Experts of a small language model: a softmax router.
Below are experts of layer 2 (counted from 0) of a mixture-of-experts language model. Rows are named router (the router's row for the expert), up (a neuron's input weights, with its number) and show model dimensions 0-255. Each number is 500 + 50 x the weight over its row's rms, rounded and kept within 0 to 999. Numbers have three digits each.
After each expert's rows: "gets" lists some tokens that make up at least twice as much of what it gets as of all text. This comes from a sample of Wikipedia text that the model never trained on. Tokens count by the router's weight.

# expert 34
router:549468466490553578484463457563543453398528518489449473439580500477534540514551416498481322508406473539474461503506528492495479551579506485453484382457483472538469557515429587467534488539518484498563542447555452510544599570444558513486475496516512466513515493496564555518471540536591486480442489470570531577475471580422472493467451452479492549492510539570509486509448507520531502480475485543492540461585582516540446462507504396494470448500464495547455622503529517385486457517471494525464550394559436545552511540501458597437498417412454589541586557570550416528498518507543542483474517504501457503638480481414436502497453575521451518524503443500465446528445541550488606477496470454519532561425484434511523432510500501572487605571514487451485555394376524493493624620571477
up0:427476564530500462550535543456508429538441448631474490469371400596438565482441518533444471545520468484486505518506472460552470522554544483470548502514475511505458493416464507521646450520551537520503505508512527479516448383493515521546502476538546475424455495466516561466440605471531466568471516511535587600492457473584481466497483582563493454533529443480523464483547458470473403564464568440487469598492403472520609546402562496573475485474535554480444497523572501489468459526477503539457502452504427492339521475388537612540483573522578495504463379486431600547522512511513559512576520499565553472484461524487550519542551492482543526420533553544370592483485525349485537521479489566558551487557551515514540483534453589527518460483575556500474481472511523419475482526522501
up1:526468544455457554512524510589465505520509497474486459470478529562502490537519497503614470487511554491495468440558572504604545540426503511510550457447464495527491422591629465495582454547434447558470469640518572450492456462564471486432590494588534393527511496478559557476475477576427551505478510512500589514533488493568527412570500641514588577517585525498508495534559517521533532487479507521495559536516548429486448559422620521467560545534499505553594482411603485517554443480516489481549462516502533534515524516514460487472514467555464467525429441377485634390471505486564490486480459480433494443479467503503492523556521473521503450479511503520474572326505559544409523442459419524556444468477483647478467513510502538495508536565565397525503523416524526512552565454542541
gets: " the", "15", " B", "17", "7", "-"

# expert 3
router:553470470491550579489465469570542451381522519484452468441581499480510539514549419487468330501408469535467458500510520495501481549579510478446488375462484474532467559513436590468536485542524487506561540448556458508545595564445560513477485499519510457515517494496561551517471534540586506474440481475573529575481456580420478491471449458474484548492510560571510485506444505517503498483474483545497544458585581519542446461507501397501472446490457501550456622495531519391487457526474485530457536393557437560557517536506460595440499412418455589533587556571546414525495516509542546483471531503505448506636473488408439500500453565522442519525498446498467446525455539555489604482499467454511530569426488430503512435516505498572479598564516491445478552398369533492488620618579471
up0:453541473442464507529465453451510387499565487438500522477501425597508493465618504525540589538604534508493518474552442488550569508553518482483549486560537478566525482539493453479506504408515536477525528559492433592497468512467455507544533486411528439506504559410455572530492514445609486516562501491479433508491442480467443488502660574495474515458413528510499526517482468603456582514455498428505513601501483499451540543445421467611486495520545568425557424489557485549564563411487580531371509478481492482451510488511523486409518531595475493443467509466436502536467537538382460439476512479473583407479426600561487496468508501570511407521549578502411518430455539484456453497495468580492524513573528509565462413536449495571509514512528570446509567402532584435520374500523448
up1:597521500473432456468356565533459425538587471516534431530449486511519496461443543581573462477481458500501466565483491560530521502480543501508568560443483512462488531438333536474520511530562619543511528594481443519515484479541446526473570493488540544560500443530585463507461522515553559475516584480546531477500449483446272382527466550497497534490477527531372452493583465555488560522440543522510470554540459514497561549494579473517436507449492501552495491549503520481596533621521651533495554558534517506508580449543478445420539514531523513456487520565482528461473410471542451480419483440488518518522465414540612493447405512394501462538505561488453469554535517452622516461497512526461514504486516488507526465452464451422448506460525534531541503507541521497461487543426396
gets: " |", "10", "m", "0", "7", "25"

# expert 28
router:548470473490544578473463469568542451388524523481452465435584493480516541512547415486477325504408473531473460504511517497492472552572506486453481377464474475541468559527433589462528493546522487491559541445557451512536596573446567506477481492516509460524511496499564553524472537540588498482435485469568531580479471580421472489468446454476480553496507511567515481514445507511506500479466484539496539453575577516540447458506507392494465442493459495550442623497523530395479465519470488525461535399557434555557510531502470594438500415422450594544583565568538418523500523498547537505474518504510443503636473478406434499499446576530450523526496441496459443530455535557492602478501463455514531549420480427507511437509504499577507597569517492441475560394376528493502619619562477
up0:467522525475392614521511461452514589544454585395502589533483527450500589471464579498462555527457552559540566456463512471507512441525395475621468488622509517519470509470477507392433517542495507529527504530534484478401525572484529510435488464553585504389559526461584529510511465492496437533503506495428438414515449585526439413606521497584485452577503480538546540501394476484418499533439543489505476578446438548456417553376478548504570478474521472514514431482561485512428515447472514511436333494437429544481507508530482462560419561462544439503447498514543521511516517448564600533524462496494511592491532489525473514489498569527398441505463536447461499468492541475498445503543568526508471500544518573556482479586489483485558569444578451489544472446490443491497493369500410
up1:533476497520524491503508385450423540513447580418534565594386439508522487486515445427600530509497553495516464478533468501491538529536438529534580522479569539511475436576493485457558509469575452519554488533538496481460428400479456520462474519530548414542437492513491454431550480509547414490487535437400551485583522488543527422514523520523534477517477405535632489493500433475508536461476464435521456593609461494528444490501563429465512504627540557423541433594476510542448562498544370511435495543454537350532539501413459486469508482524541581493544600529517426466446470520541552550447452543525535439470471488471543494553514556459494492593547543546508511504407466411455414545464422543513499452505478523511489417389371400431559495532514497515481531483476415488497488468462456
gets: " |", ",", " (", " | ", " T", " "

# expert 16
router:550462464483551578486465463566542450394520513476449472431583497477545538515547414484475328509412476533476454492510528489496471555567513486448491373462478471533479557521435592464533490539523484496553542445556451515549592570444566512483464493512508460517515497497565554528467535536601487479435481475562525580478465575420475486461448445480477548487503516569505479528439508509506492479499482539496546454580581523535447460506495391492469449496460496543442626495521519392481462516465487524457527404556429559547515537505463590434501415430453583534585561572537413531494523502542541515472529504502436504641472501406437501496454572529451521531499444501457446526454532554486607476503474451507535544422479433500540429510506499574509599571516489462474563398372527482500610618565477
up0:442534448550469480536491548511539448445496499453591446575555560485452548534520490471498469605580481520415553531518528497606563505416468509487574524427537431457532522487558436548522485559575470497515398447446552415486408572417426481530519504553494435510524526563500393429528497428500492529471610622542493556521489555474457564460501481541442509505429494498504622515448553500490550513597552560509435500494519489355443470532443444509560566513610523466529556436411493496512532481465529530530512510455601495515488520442477587449536609534559586504493555496423478495375505509532513424511525489440460520505430442486468440583465462532559605476497519476475445445490491409541499469516588514565429481591463446549542469523472533550620452490477500498518541482510470547416501470442490
up1:496490488495510538499552544537492580497511637473537468432521498571484508519481514491547574574464547510437457473404430471568502522472546497505503557417526426510510550369385493482496538392575532607456377478498466369481433463466410486477401508440491558521503494536526460445402453447431425452440585538487510513480381494508486443447465520402413386440508443492491547527570484484487565483527515518477575615533504539517459558510527531466541491520564449574517515487535464432463574496454511483452401503547615460481462476478447462480566498579446474559514548474430514513457529437511457513573487533548520506493404475475585459442491501500582572538540538439495485438500470532535463575507473609531467536502422542488345459519487506447549472492496499459495517518499535471507561436577502
gets: "9", "10", "1", "25", " G", "b"

# expert 40
router:485571556554421477534425501461491501518508484501558510526563509481502490480479583485480540502462532554565507426503520515457579542526481594484493492509485555546436469502501448497607433620574413502413445573564484460496520546542438559477472572464524441573608467549577416522471548511548500551537486514569484430628439426452406477466500438460469462641546500563603438458567558430526479440488498383476462462512557620478546444513378563521455475551434456502509366390420430492467492507486461531421464538474551453534538490554454471445463629522485394493532474485414474458515492517480492497502475510551573493429488498505443541499557528495545474499515476500512605371451488519553471554512583482541474496456536479440500540551505490457478550458487524551525552536553526491439491483446506
up0:479492491502482535499647478422473524452494492544502520542503472532505572535518444464594513510583454489513587468479538597506387445613441529500504464529498531554511467580545625601455542509511476513509535449503568501470490436432513536456460502587430461540507471489467475470596388462515518427503576540524588429520515513513529594470538535563472565584494461440452437478534516493465542518494403434463511474522415507566536530504467441471478505516486556502451610543517548511498587531505434465503530485385498446621468470520532549502543470492538555566441604448520507540434521533486477558460481441495464525556517509449596451437489541508456510445617575550563496442508486438560524597506411490519574518504424585544505484367495442511491510402486584499375492440520505529560495474435525
up1:479529478570477412456470469492463524602444496529554540537538458510486502478433495463430602481472561477518524553461534422513500631353463521475519524453492626418489474534600465417570546548570489538493511447534500461601481462560505561533528425443454502527562466584484542506490517460507504580508543513546531487465420587473654457477563588544522486596502467558579510477452492509525477487458493501541394413557573538557484464421380472523526482514498431547471528453482496528493639468538466472516494505483490445471566528430451489478489523540494468506500484489376457530549453547585484544514454518562504463477516511423485513583515564524515474485522487512593587467363568568577487474419495489510373485514523470538496516511517494435429523490523576512491620493570525525539550531512441
gets: ".", "\"", ";", ")", "s.", ")."

# expert 52
router:548463471488549576492464473563537455384533518481454475449583495479517536514546417488471321496409474531473457509505517495495478555570509480449483375457480476534473557508428586470522492538526484499558541446557452512545594572444561508481481494518512462515514492491560552519473535540588517480436482477567527577473470578423467486472452454475484550495509539564508485511449502513511505475453484539488542460581584512543453457504498393495466436493462489546439620492523521394483455519472485520458540393558433556553513535500459604438502412407452584529585557572541414523498524507543536483474516497502444499639477489409439492501445568530444525519505446496462446530455540553491603472496468453502525558425494430497539440513499497574489602568514481445473558397371523486498618618577474
up0:474520516502489505477475545540518498480423492458482544569549452502517546489514515530506493505433503572511509533509529476565530579438561498527556535476444549527533414518566500567524584563437522553485441530482511499489542527512468469547533504482513566471484449461438471411541508519442360476481641554506540561473507542476507433579603503527495338489406539502520590483440553493494549459476584457466468577491470536393483448536465508497511449479503484524477475505510489519504474549578502479414520531534477444538609462539502557578509556598592464504579515369460506362536561404583603526506489512455468484498428519471526531467437548448498411573526556514448531436611479451528514516460442568490469484572510523506533544508490607426468526497465449370395434612543490507426497494550413
up1:442517458454474469564489549493466520464529503525505538537450479560449447470492529493464485631442508432554495555459527532477414527415552488406495543483506559496526524548552568423546510414534481552503541518480523507467483440506528622607447592439471512541540487448563509496502523477481503541697557545513587421406485535536466492552501442460466511447468467530534479438482555489517520567413526425564480495449559524596463517459589459440463510532538484425526471486523535491457520584477491528494498545534434529398492500489557453458479506597575567488472508487539499418462459502611453447434520422437442430461439482508512507485483451535558507468457563475511486427496436383564331542487487508453463490614532504545468552537474526535507528562588524417512530554494510444558379419538427
gets: " | ", "as", "ch", " S", "v", "es"

# expert 2
router:563539461510569551517486450563572468450569561462436540463558461558514517500532417491534376517384536543471428554497483467471469508549503505449484367454456505535449539520512483471539494523499424508578534445569441522459601554453557457511468548493506456538526506554606592519432550501545449490469454474606587583469478579475510451449436443460445568491462565617555522500432522537491480515540517568510580439500536499545483487482536438447492439505427495558451606494496482369469483509514432507427600403525439488549466530498420598418495427503436510525490532603499387525502524515522595469442520499501450491579518478431433529532464512541493516539471473482507450525443551545470595504469484436501533531424479470476488452531498515604464607542495484449444503435375511522484536568562466
up1:481537534535519490517484500465493544550538500523510519476520501503539480504506468558493526510492491432455530549485495426459515398489402498476416508448486510404462566494433514448509450488585512435445490503411380508538577416485435530514544526500470519555455551409514523417418461450526406535520547452527568485479381364493531535626587606521518448467497442516467498503497576509518492441439527522413483567511441434489411503507527454415526527524500476467579565509511543524550480514496493551572510473546531543474418437620530504493431583513482465531437561425483487618519553550513485516544454528481546553516568492480532433510504537562521518431554471536551494316471479471458458522639654547486477500497490520462448455549526506543456475594521591497471574556468499459427594527526453
up2:521441543435494482447546453489549546421482496582455537474475493518495460481573469391472576534442488527422491497418572573568519578422430581504502581559573440488447463532527520470486509540528496462375550481395529419510482463488362578479527501561480515502473468491519419537457420490471531515574630536448476500522638495429474491493511513514504512454414589494438528618641464446508580472628494545483480466463435447533555499508525507525484549463512544488502608541441517499508586469548440567535420487449639512474617502492522562517482416504489454468488536492474466464472453542467522464527479535619523546498569500544521498441496487462512570497463499507583517490474522441456490460568468543516514524586485558521536453452527405573534458441413503486490571494474489518540545487553428
gets: " and", ",", " &", ", ", " or", ", and"

# expert 55
router:553447472479553578496461470560541458381518516487451471431581496482514537507549414488476324501401471534460457503503516496497476550570510479457486375456481482532469554524440595469526482549522488503552538443558447505544598563447562509474478489515509460516509487492558548520466525532587533474433486471573527575476472581426468484473447457472485540493511522575518473502453501513523496480487484540491541453565579510534443461509502393493467439481467499543426620493522525398483457525464487528460547388555434571546505539507464595436496413420446586533584555577538415522505514500546540488462526494499448505629476498416430494500452568522441524519499438487459446528446534549483606477496466455512541562427480425509522428513501503567503594567512481437469556393374512477501609616572471
up0:556532507544500497525502568474539474525474488474520492447480531522517453555443502478439491522508506517438468417478548368542496438566503551445529542469491471481458538528443470514470488465582499490429576560489535460474397554519447487524464524520578417555371566532459482526525532476396484503525491458532394428504588392572583418447525516452560423488383458584464475468531564478473483566422537443565357525489539551454485533480482530564573528573476520480527482470499469500538521434496427460490503475493564471492534547462460506605538489429461457489516517584495598477481598502478461586507419575612530381456455472492494475544460532487477378440511424414540516445534514537461407422560502527500583492557525477490499637550513565457488424538566454515526518512487525470517553457535605
up1:547469535338577535492495557471464647523482530615501588432462490465507487483479575470535542543552424442586480502508494453537516528552475519542506546501606500441476486517546521465559492547516477500531496481410511475427552441490428461504542488536466500465534568522562565351419507514462514424518473530498471437569576420535462409504466419503513474476490432471482478460516499533456436581467484487572571496544460464484425387468523533513541562493624560504477422503486554473482455496504533506464460475523508536480537496511588564504502542488523505413422498446431491483533482453463488465548527516441606518496423538464465539499396482541616539444557526444439458367564564436412549484596523447516421441567512582526501497497512533447439473551562555522511568505541439560525391435498470
gets: "en", "-", "ic", "\n", "ik", "ent"

# expert 27
router:553450465497557574486468454569541450391519513482455472443577497483543539518540417486480322500401474534460461510513520488494484552572500476448478383459477476537465554511450592466531483538532488498561543445553452513544595560443560514476485497523512459518515493499564552519465539539581489480435484479566528570484461580419468488468442454474473551493503546559514483514447498514504499486487484543492541461580587520542446462511501393497462433496463497550445623493527532397482458524472493528462536389552433554560515542506457602436503410409452595541587560566538413525496519507542543494468511511505444504637480487410439504502459570529444524520498443492464442529447537553491603473503466459516529547429499429501508428511503503573481594564517488446482557400378526481494622614568471
up0:538472508378467565496494463401417491457496470455448502592505416493535458517547499504480450485503439522444522534522446465442557484517563484542437534457456504490538418551516533509498462504467518515485494506483637584586390521520522514486488571466525528481526540575515470514427470436423507602573432524460471301532458540531544571479555496429505491610477544493574529610498459508503513537495538536465545606508492429481511440460472543475487585527506551482489497561578532531470546528470604493460420582446484458578527483482495469522523490493446386565443511473541492492445511498497531491518467395586493557521544494516558485477537411477521492522456398619444379438513499485543559524469479425506569525656524479548535472477501437527433571548508539473505527500422531403408477501495554
up1:514490502453479453513491444459473566462497534527475509532511452429578530636485554489589573472524521459573492548565432476557556459436572494605516496471602466491576496501525486521453583436476463628501497504485571558498489488485481449563510494458496505526461458520475417481482532445551503516559549513541518419443485448615489562579562545554577441476426494459413528503443482495446451510560509538477506465477567450439544470478482531426508550457474483432561447505560490488624448564461559476513440522469494410428593535547570427507503435516508500466389463417497525443471442472537577535491476481660491480509514466505506514525469558550515512499514592517408556436441434324442469488509476451503495468523530546431485379501568537411457483502459528554453441574472397525494467573470483
gets: " C", "ar", "l", "le", "al", "el"

# expert 24
router:551467471489555576483465472560541456390523513477452471439577501474516541514542414492480324503406469533470454504508518492492477555574502485454484382459477476534468552519434588470532483539524492502560538448551445513543598567445558512477500494517514467516507500499567557515472538538595514476436482474570527576478461572418469489469451453475473546491505558571510487514453507518507500479497484541488542463577578513539450460507503391500471448493459497549445620493524518387485458525477479529460546384552434558558507542507455598440491416415445592536587557573544413525495523504547530483475523500502442503640476494409432501502448578528440530519504448489460444525451534548495598482505470448516533561423494434513510437518500497575512597568520488444482548394380533493493617617577472
up0:525509493453452482553549473531538514381585449440493545608539506501435475546461472521485455485544551453477519519508361505481524541572523432425543462542569448525519542688537451438460556529389467563543424555492471475532442500601483598496463497470521458435548591445468515452537541437517521535505536464495481491518449470519489555566545443436549421554625511458416510530527531436407400490477444457513485513493515484467510486451519501540465501556513501487519505536469498445498414483491450402479509602476448452394493400454552491506485467461460439508528425539555556413534524500518536502426418509453565564548466470465527571541497592482475438452494436514537494518586515408464504498493485519479572512422584517494574619473468507492449561506538539466513581437424498545537456575430409
up1:449585479498478480577565507435418536527538592411426421464396458523429502690452478528509536520518529441496581509506454506506452411493515509462545538485549490465439484610542460483544475483455449541485568623546536561499497429469458577643403449537527578345480467549426528469428444464488478485590535568516487546505571493493496473593509534447549520563468484438584522571423522462488514532511554511503463480418456495502513466569483472512500502488446430552544451472535526484505428581571540476382489521532499544489518456485545527483477464522493519500444460510576580461468503508446466532521500503594541475536465503530435463536510528535529602518535483534549589543517509469520467489480475494387618540546593537392477419488498564440518481482456517573420502557501530538474452553473519
gets: "3", "4", "1", "7", "6", " L"

# expert 38
router:549464467491553582479468460566541448386523514479451470446584498489535535514550417489462326501402475529466459498509519487499479549570506483449492384458483472528464554509436591469531489545528488500555534442556455514548593570445559512491456495509511468523512498499560556523471530546591514475431488482567528570481467586421471489463438452479478548488499539563515488506442504513517496475468491541492545465581583520543440461507498392495471441486465498540447622492521528401486458513466487532465545396553433556550514532511459604436499412414455585540582555570542412535500519507547547493466512500502442506635483485402438504495457568528445510524495448500470444533453538552491604470497476461516535559425495430506508432506501500572477603572516490450474562397370514484498614620568472
up0:528479518439472398498457463451495512484486509505484502532447483504376492517479565549491450505555517548445515483415475509533479536551417507511462434515581558480454545553519535518486591543500543578532453512493465430492398590513486458449539538572502477430470492547471534543422468565476423592481547461535600432578484482486433437525495539438495426468510474511602443565426492496596510558480465487520507521562456490506397493458578408393512564463549568511549557403546404464546504511446522470501462432365542522495441436451531503465520507587483477438440463485548494484438527508494641614500511481525472443531483441514511506634426523587490444562559429510393478472624548518505481461474426597486513486457539508558532463438462581524421465531546499547461437478432527445552499472479474
up1:486493501522530512553549557506480417497521557499500546417484427613486457510531595583542479522450611486586473462534439482505431506521402520576501530545494463490464482472460546538518510554499514475520454584522460491579410439468475463465553538512544401438538473505468488441365548446407521495452355595531561463534577519551539528557439537487489479558447518527634507496552469467383522490462528467505469555429516486480565550560489465398551492496462536464530480478460489515440433457531543464433470433451561486508502487479496496493423492507543506524488465473492541496491438399519405562504457474485460505496498451505487456534542502507536535389480469415453512497483537532515465392469457502433479459713570425573515412492516617570474485531522446518532530517514514601518514540589403
gets: " ", " | ", " S", "is", " s", " b"

# expert 19
router:543465472483555576470464473565544454383520519478451474437581501474494533511546416484483327501403466536465455495510526492494474557574512485442491381460477474531468559485435585473530479536530487487560539446555450511539589570445569508480440492518512464509517489492565552515469535535593549481432482469572527580474469576415471485468457452472472543484506540562516479517450505513502501479479480542493549461565579515538457449505496392498465429477460500551436619489527521391481462519468475525455531399561437548558513537504468591435507412414450581523576564579545418518498518513545530470468528504502446500640475507407430501494455571523448531524501453487462439533457534548490600480496466448504522557423466427503532424509497503563496598568511486471469554393381512477497610619573470
up0:436556553524521564471534510476452486494573430479568491588402514472461514490440580643479412539503469540503495545428398449492452488525578471490567524525478474525499553556454525557518523472435526576501469526486415476562454460420391462519523530543513443399514488578485508502510515516567491555465593527488534450429450578552454532567518467498438507465467538468493547561551583470459539536477473534539473478498557602480456415568531469418456570498519506500472575444517422412549471453504404630514463577494640509485455411557555574456486542462526494497534400355595525457414488511474507430481440479567560494550498507506554506469431438480459489580481506501412601504488483522480542449509469540512524439490574492539559548489569531550542502501517463505396581490521408553535536489518506
up1:397479512456482463536517550430504481461478548449450497443588468529462473445507476536542398490470559448589467442469512429535531511464485592559591484488476548531465495458446564520485591552523505519518509493477453425467492423387534532517516533414563509452499508546514477482493527511487447572562564518505558493438552500494468416456563558484425522554493486478676513496557527478499605599426447509528483572575509480461447521462498529523483472521458521460485388488557493471495558509465531538503484510473473524467550434538487546445513551415472478550513533379509541469494366461523468528580517545534484517439534507475662517484416487434513538483492562486482367353508492470586512440560440532428528415554488466504527495507402435531431558542520508486522526419473478349513443421456488
gets: "ing", "0", "in", "9", "on", "10"

# expert 20
router:553464469486542577495468472569545453384524518482445472437589499486513536521549407485478327503400468542472466497512523485488479555581510490448487384454476477542466556522435590466526485541524486495561537442554448519542595565443565514479481488512515462525506498494565554520467530538586515477435481475573532577478470581420471485467451466479475548483506538574512489513447506513516497480472484539496549458570579512544450458505510395497467449491466505540448619487527530404475458519467488525457534398558435568560498535515462599433505415413456585534579568578541416524501520504544540496472521502506445509634471510407432503495447573521451526527500448497462439530455530553485607479495464458528538576420491429505517440511504501575499594570512495447472560399380510489497612621570478
up0:527561537517486593579474512497478508472471550458468522494504479521477496520487509520510573496501545499454422478504606524476567499558497474521656488462463422454513364399500561442482492425488574548388464519511511463398498427491521498513482445473549426472577534430448501457443538388529442528513509483440435334472490521485498375476565528525505520590436420502433504446523430548476419454547472449448493449479540553470556421486446549531497516532511523468526459506475558509523396529584550404397498560500526525529455570535499506455495457543503424560507522479462544437499465376458504491549495412539493459564496426526530535456530505539513427458507552415451459611392524460488428552594448545553507497606541585549559500530540601504471462517507472446503563469460488488530464474501475
up1:539468555533474466550427515409499525446579541408501528435547532490405433531504539580459541510521519555577565530422553488504494506477426476532488519504500567463516427482501415551504432510435482511483497524467478501427526457467470503538464475452570570437470557504471551445434568417534558447596496458505507448481584389420545560437542587464515466452533403487465508509471533372485572495492541513428529459518474453541509535491451511569518448462528486544503461481482482594555466568569514509444488565509430487513609493420463536531472505511534531497507499552533506399465447525492556511444438484481506472472509406509510417445493463557481459524476516560517516434541477536475517507527493469447595334493650565495422424535428400578629574503529508525453506456558374416429512468524436
gets: "a", " a", "y", "8", "or", "ar"

# expert 0
router:553458469487542581489469467562543449388527516483446471428580491484522535513546416487468328503400473541464457506510514491491478553573510478450484379463475477531466555529431592462522485548528485500556538441557449513542594567445561511479490495514511462508508504490565556521469534539594478481442484481573528577476476577425477492466446455477480545490504495571511481516445502506509502479491487536494545460576576514540449454508502388499467448489459494546439623498522530399477457521476487529465537386550434548555515535502465603435500411426454581536585559572542413520498526501540536493465528499500441499636478469405433501498451565525445517523496442491463443528454534552496604485502469453519533561420492425513521440511499501573507598565514490433475558396376527486494616623570470
up0:499432480478481455485500516562509529424495435464501473471403360472467520517521422539597495438630584492476604440473473403502519517488490455572540492591482497487563496407505564523548534547445424518539444511411401549508503506526493420560556559505480480505435423472577531434524476525515558629522508653420525511491493437570561434527473512456534516528548507547548470488527506450378516556535561423497522561524535494469511507546438551498479473485519422435440371490531500444521423621484498466535542588460493477497483335505504535483524524450531480505476451540535531381475451412502505471506501497510533428476541509536460459487503429482540517504503477414427540519480538461511479509518442574488515466449551581492464449456513498481484513535546640495504542508415426578511519459413450
up1:551528494487487469517396445464435500548452554497584498496490381519549505524569506529473608600454546557420571486448441440556467498469451479416477543535455533506530478478497517501512469488468533463458523447541501483532457482567461479553575495634470531433492496518482473364517545487519476550425465600416529516527558411470633490478505579527478497536525555608574455539532454526494526605439522446504475447556437434518459543399429533445538525470448475413518506482460509493531580582531424462527479448460543480412506431542522455532527546541607471448533411447527483519512439419592481493517489503509520517544547456500474444511550596509541557423520491460454538571434604583527477452430499606458530488519482625477509496507485452505500585411590447535536548473482506499447436532537577
gets: "y", "a", "o", "an", "al", " G"

# expert 12
router:502437456545607481499583468537531546511440529566547464477411582446491485417561439472540445558498430516491440486513492554519516424424346461508516412560496603509585466534378429500587505476547421486554508439551533494483558568520478491480471523465474578578485541423513454411468456531483488507492438485501560517504455477515568434570430465511466549535500498611530476499498549438485553501498558522477418451546523453546516466439524516545477446465540457557563532533464608470455591470410428563436448407570438468491527498542502563400493460511449459586505473478516433490550522516581568517463466556539493503516492509540517541580421482563634452561521456545483391466499556518561478509589507484537531475453480497450528399432441472541492568499467482403486629469526492503449504532472531
up1:485481444472528513428463515398520489535465511529529540503452501537473447483446577608524541310534492556554495564493552492544484614528591507445466422486526513360517476501462513598481464535563481516536516597477505346553496476522490458502512439534508474518542564480526515528547503531528534471473521460512482464530539600422559522438465462533523487480507623463503603461494498445457587466591487466473444383466488474444601512476494442560488498499591568473485541437488549441494567516586527553519489489511418451401485455533502498461455453515458464451536517547508434490440426462510413485499507598485421483564489499412457437495486533432495496538482520599543491569539498450475445545509446573600519501544467492590535531419515364403440450596475479451507460524500536511540538522489553
up2:453513550509670454466493594559497497458493493537478528535472550435503509533466457569614443447427544472488534489594507517513452482528463478542479464554506515495489562526568606392452528481471477490549485580522396466564431527517624463481498486446435525535476558494376477472507524516492429526471546507457548498565507502440504536452472382546490468500531503468433465481484486553449464590473519449582506541571619560495529505472449526556429501521504583567473479555474481533514491465439423448536542393482541455465536467504480553516475474390558500529521541443468557537538543569489638482381513516574534598437457514531461543573534532522617510628536458497482396473436482452537489490480507467513527522500497570520549421369457478540583482533437489497512504561504492524595570493497445
gets: ",", ", ", "),", "s,", ";", ", the"

# expert 10
router:549473467490548576484463478558547449400524518485453464425580497480522531507540409492471316503405473543473453502509521497497476551581507484447492378455475476535472559515435597463525479544515497501560526453556447511541590563446560513490467493512516474512508491497568549516467524542588512474442475474574525574480469581419466488469450457477470542499501518558513492510456504522511505474470482543491545473577577512547445453512501396501473435493457493547432619491523526396479460521477489524457537382557434524554520536509465603435499415412453592536584555569550415533507513508543536508467525506503442508635476481408429494500448568518452530523498443501471441531453537557494597485502465457526532566423487427503543427522497498565502601571517494446479550398376513482487613622574463
up0:504600491551532474567489472530464451467494481554547517593529477519504483432515570507533485531559465505470506445517502450590624443524474484450503456484427448438520469443477558517546585511466452469499527489486526518533459464449505566462562462501553502479540472518437492483441516525532552416507541514505470474501530482506585475479572598550503456410392617554473549520616456544483556492513525524532418503525459438479460541422510558465519462598560507452498331525515451595443431536580494490474488512569476449458568382536488486534576461588522488548507544513509466456520441479462439434517402424486452432518426416442490394466367437478499589512548470598580494453524511466502526459466484479467417442479514446558497572489524512389540606524483492441553433437556435437520449507443444
up1:464597476525509447504531550512499584457551563563526513459450523550486482473502426574433512444497531509557471430504588551474462496605481480482580472463637537569435492453400419462486443548503494439435563510502508575543535536455435364518503472656437504522526555526459603487462528538452635467500504520488525471483542535529490475481501544539530493532502473504477563428599504463489470489504569494479518469495552508467433561492543454444513554517447460495495484540402480460374468496394419486492422620494477435503493470435481481547553577508506477536566504526410482527438435498498466517594454450532425485558448499431484499450498480518471542337529528513469538510483509497529386474609428517463422477612463462534568449492552546555573489473562514534445523491449484567574455492509533
gets: " |", "ed", " in", " of", ",", "y"

# expert 60
router:509491475474517544554436498577564515432492515442526475404558483491523527507638422510528385535418478549478426543521488445463541480521496558422462535500489575505532441512481550416555473490493439477598542488536461529477602623458545516470521511500476482461553469478626593546480503553560473496466505524501460491594453500517468446538444462469459538518462505562542458508435549583500497533491535483513492476494580534549476506523510504512507446530509505564501600526552582464452439466466486436497521379581407611548512507516446617465496472505484563484547550488521431471557528460470517495494540555539471386611513463457433477493437487543512547464543442516515510521509490497510596394496513560524537545424434459453503374544431480437476520481498561458479578379365511523400616565580508
up0:519463488543446448477546518407464462520547523468501482589512565544467491553408517625527458452538532429565478530387453435661509452595601551613578489385496495490540509442556576456574482453504455471463473595473497464549503505483452548488486515443460519460452412574436531534493514514506503438486485483451440430467529546580526417541505448485539425502561453414528516403587545435448455537491641500494468440471409497437464449508433536505499510530528374502526449481487480460514467489486406535423544527406554495505467516433459539513403576503564512537528475483505528517476473439501475555525498521457506445509547604498573517495533628522462528532576493507452518478483534522580495539519497520459471498509544463528529571527491593495475521606522635548537394462504463475486495489468531
up1:443500547599577610525490469473493436479490487407485436509513511462457547523490509471506502516433568597404557571586547469446525503485507497509591470538563497528480509563427496465537588516445575593504455421634444464429466451462507492541499512626512458535407535493572524413506451540507467538518512476560436476506476430457482539468493564494521588548446551425517523593538522531484524520524565582470490496571426487495495513502408540517648493485555504432473536345531549466487504536537496514507463504541471466492457537560523470565351553448485523574534513643523521466511520517427548507444513482555530518497522486533520380506550469495448500450513627543593417477535439467540466519492543478397400510494459497476426532446509552484527453484515518441568579549442529505475522513529447
gets: " |", ") |", " |  |", ")", ";", " | "